config = dict(
    n_experts=48,
    lr_router=0.000614,
    learning_rate=0.00124,
)
Below are experts of layer 4 (counted from 0) of a mixture-of-experts language model. Rows are named router (the router's row for the expert), gate (a neuron's input weights, with its number), up (a neuron's input weights, with its number), down (a neuron's output weights, with its number) and show model dimensions 96-191. Each number is 200 + 40 x the weight over its row's rms, rounded and kept within 0 to 999.
Before each expert's rows: "comes before" lists some tokens at least twice as common just after its tokens as in all text; "comes after" lists some tokens at least twice as common just before its tokens as in all text. This comes from a sample of Wikipedia text that the model never trained on. Tokens count by the router's weight.

# expert 29
comes before: " ", "3", "5", "4", "N", " \""
comes after: "3", "4", "0", "9", "5", "6"
router,261,214,162,129,158,218,206,196,194,165,238,196,154,239,174,191,139,165,158,234,184,234,227,194,197,176,186,205,227,263,171,156,134,236,202,196,222,201,225,192,126,184,201,190,227,158,232,204,209,239,224,207,157,194,150,269,201,222,212,188,201,140,146,217,226,86,288,175,239,158,118,197,182,153,237,212,240,286,208,282,169,160,172,166,202,229,223,144,212,201,208,236,253,185,218,185
gate0,179,197,252,217,253,276,206,221,181,193,194,212,263,136,256,191,239,225,216,250,229,131,227,138,161,172,195,192,238,152,198,170,236,219,173,171,150,236,177,222,314,228,195,188,169,254,201,136,200,243,201,173,247,212,208,114,197,176,161,233,190,251,181,223,212,233,185,223,106,232,217,182,185,177,226,125,144,128,174,176,181,181,228,265,197,87,186,205,164,247,251,206,188,174,217,140
up0,223,184,80,186,173,146,174,195,167,217,169,209,142,260,111,156,144,124,182,156,222,175,154,254,244,259,207,210,236,192,215,206,161,140,189,137,206,138,165,184,123,152,204,182,261,187,122,217,189,169,195,196,177,233,191,183,230,271,238,160,271,239,201,191,153,191,219,193,218,283,183,261,237,229,169,253,247,208,257,248,213,242,221,146,165,271,194,232,217,195,126,172,221,256,190,222
down0,247,273,154,212,249,305,167,198,220,188,244,252,213,182,238,190,193,159,194,213,237,230,189,190,157,249,194,209,162,190,195,99,230,227,224,163,191,163,155,215,183,279,222,218,188,271,221,237,195,207,281,208,214,198,148,196,110,253,245,160,196,222,228,184,197,187,151,253,167,144,247,164,182,207,142,164,253,133,118,205,168,180,140,201,282,167,237,293,208,203,268,286,157,195,238,219

# expert 2
comes before: "s", "0", " of", ":", ")", "–"
comes after: "0", "2", " the", " a", " his", "–"
router,222,217,132,171,171,199,217,162,276,176,148,209,176,217,155,203,209,165,304,171,211,243,184,186,213,230,273,118,252,176,173,257,162,205,219,169,233,143,241,247,166,198,207,155,214,149,232,258,125,174,203,240,219,181,143,229,275,192,299,221,161,192,250,180,263,246,193,208,189,274,127,266,219,214,227,227,205,142,227,210,158,243,273,196,189,266,197,132,158,303,228,126,190,206,242,154
gate0,206,176,249,159,233,201,234,245,171,213,200,159,210,133,239,236,251,248,210,241,208,210,129,229,214,154,122,185,223,249,151,241,233,200,232,292,127,186,139,255,243,221,179,161,130,166,310,171,220,206,307,188,138,258,187,231,206,159,235,164,204,170,208,255,202,213,149,182,230,217,235,155,139,167,155,235,135,186,172,215,137,222,176,239,239,125,120,269,207,211,247,259,221,194,161,182
up0,196,155,177,104,117,287,261,187,193,187,195,196,243,165,140,182,251,190,226,186,162,186,198,224,188,103,125,228,185,261,191,208,156,200,234,194,227,240,193,198,189,167,197,151,171,187,239,234,259,132,202,213,192,242,245,166,214,162,242,132,271,214,145,189,228,182,192,173,232,210,238,189,122,219,174,221,215,207,152,174,221,206,202,217,184,197,132,216,229,213,244,189,215,241,174,291
down0,166,166,156,169,104,180,126,196,167,281,210,233,139,186,135,170,200,179,169,223,177,167,184,129,217,199,218,211,173,199,212,188,283,221,171,204,122,211,185,219,212,128,167,236,183,140,213,248,246,224,196,205,227,233,147,221,251,208,163,129,172,130,157,183,175,220,207,258,151,158,234,163,179,160,171,176,192,208,146,190,177,181,202,202,186,223,171,207,189,237,234,229,259,188,193,95

# expert 19
comes before: "s", " of", ",", ".", " in", " was"
comes after: " the", "9", "0", " a", " The", " c"
router,164,197,241,225,197,144,310,326,275,217,147,188,187,202,232,141,164,124,212,176,133,271,190,198,170,159,204,172,136,251,195,187,165,188,250,183,193,178,161,186,172,254,198,130,150,133,162,264,155,241,192,176,151,219,212,238,233,242,170,213,257,226,157,199,219,212,181,250,165,213,157,193,165,226,291,108,197,194,229,187,180,177,168,158,145,219,151,200,187,245,204,186,277,186,193,121
gate0,160,205,207,229,177,231,123,170,169,278,254,148,165,208,206,225,277,176,103,159,251,251,191,219,250,177,223,219,191,281,228,190,191,231,188,263,221,183,226,235,224,252,211,224,178,125,214,182,280,133,185,207,198,212,222,262,151,208,153,219,182,177,217,233,195,178,147,255,122,244,192,222,256,197,245,152,170,235,173,212,175,217,203,166,193,289,214,164,219,191,191,203,134,155,253,173
up0,161,192,186,206,228,215,138,218,161,154,251,196,160,222,218,205,270,214,193,178,266,226,171,154,224,215,212,179,154,188,192,142,222,180,218,251,191,193,250,220,190,230,182,225,212,182,155,191,264,185,168,211,201,192,247,299,191,214,164,215,127,265,141,189,185,187,98,263,120,232,176,236,250,198,209,186,130,306,206,200,201,199,254,161,225,294,206,188,226,165,167,182,217,215,239,134
down0,184,206,250,240,175,217,205,151,188,169,250,213,184,214,198,167,294,211,160,178,220,249,181,208,204,174,146,220,162,155,245,220,237,191,146,200,227,197,232,231,206,129,187,216,197,194,91,168,227,199,193,222,211,261,155,169,135,201,172,205,186,232,237,189,135,243,198,195,181,203,187,233,235,154,246,220,199,183,264,217,220,216,158,209,225,268,182,224,172,197,140,118,179,186,205,188